Experts of a small language model: 128 GELU neurons an expert, 4 picks a token.
Below are experts of layer 8 (counted from 0) of a mixture-of-experts language model. Rows are named router (the router's row for the expert), up (a neuron's input weights, with its number) and show model dimensions 384-415. Each number is 128 + 24 x the weight over its row's rms, rounded and kept within 0 to 255. Numbers have three digits each.
After each expert's rows: "mostly gets" lists some tokens that are sent to it at least half of the time. This comes from a sample of Wikipedia text that the model never trained on.

# expert 16
router:146129123171117112152112114110083128135137123144098113111126124140146127104141140146148139148109
up0:144185145114124120148135144140140099128115119134119161119146143128142134117118131152159095121185
mostly gets: " Y", " Z", " Sh", " Mal", " Ash", " Kar"

# expert 8
router:165175121152115082130141121103110130158097108146100111131107110117125139114103157125143106134153
up0:105143141087143141098133117138147098149145136158109133152153122141087146138108121189134139132123
mostly gets: " Bar", " Car", " San", " Ag", " Col", " Los"

# expert 32
router:172157121111133109110123132095142153167146118112114089109102136152144143128104139145100139119143
up0:110153125125123132125150154119128142170165172107139117151111151141104113111096121117097123177189
mostly gets: " 2012", " 2018", " 2008", " 2017", " However,", " before"

# expert 9
router:122153086166121076144138097130096135153127168086101078116150112159133137145091133107115128105146
up0:092110124124134112143130091122090094123142103083143124079175133100134104055137150087108143136160
mostly gets: " during", " in", " within", " on", "On", "In"

# expert 20
router:171110117102122091140095112115099124177139151128109119139099104142160127142114149134134103147175
up0:142108125100128102178098114116134127164126149153089112120133091069179155150138125125103124136138
mostly gets: " P", " S", " E", " p", " O", " o"

# expert 25
router:138153132119086135110130161099132176124169157134144069100141092127170150134083153136122129154156
up0:143115089165107116090155115097133149131124131160137101121133128106110133110121125135172117137189
mostly gets: " St", " ==", " ===", " st", " St.", " sl"

# expert 13
router:127132128150123109159130117151123140193138131131145135119101114161146123169146113141115133096132
up0:165126154145115082187137108158125139164142112128154142125146097141126169138127115108130089106118
mostly gets: "i", "u", " San", "ana", "ari", "ai"

# expert 31
router:163143090141097099134095122116076168147128119120108119089122100136147092128118138139126154137151
up0:145152162132118126141097135109155124117110096164135108156113133142112135103113119149131127092126
mostly gets: " became", " named", " appointed", " coach", " joined", " professor"

# expert 15
router:163121128128135102176108123092119159135141155107115115112106139153123127128095173096103128124155
up0:142145105139057098132175132119120116164150092097091079159093147111137125115133148171117135131112
mostly gets: "weight", " Women's", "sky", " Championships", " Men's", " Lemmon"

# expert 21
router:137166118135107120137120089091116137164104145103139112073119077167176108116125116104094123130171
up0:119126137126125180082162098123180170156085102080140118122125080167110079151118121159150101106159
mostly gets: " their", " this", " its", " same", " these", " any"

# expert 37
router:086116111142106134155121160123135158149165165091130138124094143149152147107092155093135143101165
up0:150157092125100109135109148173122137145144118113136098101148112150148135138177112129135104132148
mostly gets: " H", " F", " B", " h", " b", " f"

# expert 10
router:160145085143096104161126107135134151143136145099136127109127113140112141114095144110098141107133
up0:182138123115147121117159139115129147141152136133109137115102140105106116151117162120129087157115
mostly gets: " inter", " pro", " dis", " due", " New", " new"

# expert 14
router:120136110121095100156135130094106195135154151110138151113138104156157114115114140109117160124122
up0:109127126132126141137104147122179137170140143110121114125082108106147104117091149135128109152170
mostly gets: " several", " rock", " six", " half", " round", " million"

# expert 26
router:123139093111130138108086100106097136177121125130087111112122140130158137096097137106148151106160
up0:112133101125137123193122125141134157088102157135109112122149130116105129143109122152174139136095
mostly gets: " used", " located", " born", " based", " (born", " such"

# expert 19
router:110141131114092126126105133113124138141133171098083115129132147153138091140069147108096125129147
up0:091121117098110115168111171173119132129112121148134144137120138113124124110133146134116095098132
mostly gets: "ill", " Saint", " Jean", "uss", " Mass", " France"

# expert 18
router:124123102156105147104114110134117113196129143139130132140090120130126121151115130101103154096160
up0:119136117096132175088138191128111102114122155140139161144135125198125131102120120165097145155121
mostly gets: "ab", "ib", " Ab", " won", " Sub", " ab"

# expert 22
router:119142080128079109153144102086116165161098174105136089091114112122131113108101148099134166149193
up0:122129128145113127118137200127147108140117134124150147104130116138113147140184131154146144096147
mostly gets: " had", " have", " has", " made", " over", " used"

# expert 11
router:137126115152114082154142070095112191134141116096121118107141089168186105118111145098135138130144
up0:162092058119121136146125156137120099153124096120132133135143102123147139103139131133178144097120
mostly gets: " work", " music", " art", " game", " life", " role"

# expert 23
router:137120122130122155103108148085126131130125156106132096130125109162134069104138157159134136124146
up0:121127126113148084134167125131153131099134114169158108091127118142185111141113227156114109124100
mostly gets: " most", " more", "\\", "_{", "(", "{"

# expert 17
router:161141113182130100114109144125119114125167149107107082127094129131113136136132134121096162094156
up0:141181182137104180098101123126137128142137139143144144140157103110141112138116143077124111146117
mostly gets: "==", "ed.", "\".", "s.", "es.", "==History=="

# expert 28
router:160156142138122102106085085123116169122109117116137145085099094143133115118102163097098202114135
up0:138168124131118163140103113105148113111143108096136122119165150099134134124107098121171162085125
mostly gets: " York", " Army", " University", " Brown", "ville", " Scotland"

# expert 36
router:124129092144070083118093095107126165142159110109094096104132137139134148124082168121113154143171
up0:134142129118135127112179146123133092116147100106125069114151153141152122133107188120138071134109
mostly gets: " Germany", " von", " GER", " SWE", "sk", "č"

# expert 35
router:143162120161129136118147121085116191136157125115101089142166107153170109100101134139103141099168
up0:124130116105101120107105143087117127101144151128148117080159119109129095113154127085112115109102
mostly gets: " ==", "==See", " also==", " ===", " Candidate", "s=="

# expert 3
router:117135109132109098126128162116129144139154135080115100099139107143153120170109147095098120119154
up0:152117089098114127152168125129125136077109120093114130152132106120124138118132123109143092141120
mostly gets: "s.", "ed.", "\".", "ing.", "es.", "."

# expert 30
router:129145099166089088154115102119095149143160126114060136145103085158105128136111148094125161140156
up0:142117131125148119127148112122144153135097133138113134156128137140091132146099139076098136084121
mostly gets: " public", " research", " post", " Department", " Public", " special"

# expert 0
router:112129094149101092123135135134092123153127144087116100114124126145153114138138153123141111150136
up0:114101141145164101114151154147080133172145060127163119101124137128134106124127162089104119104164
mostly gets: "),", "',", "er,", " include", "\";", " &"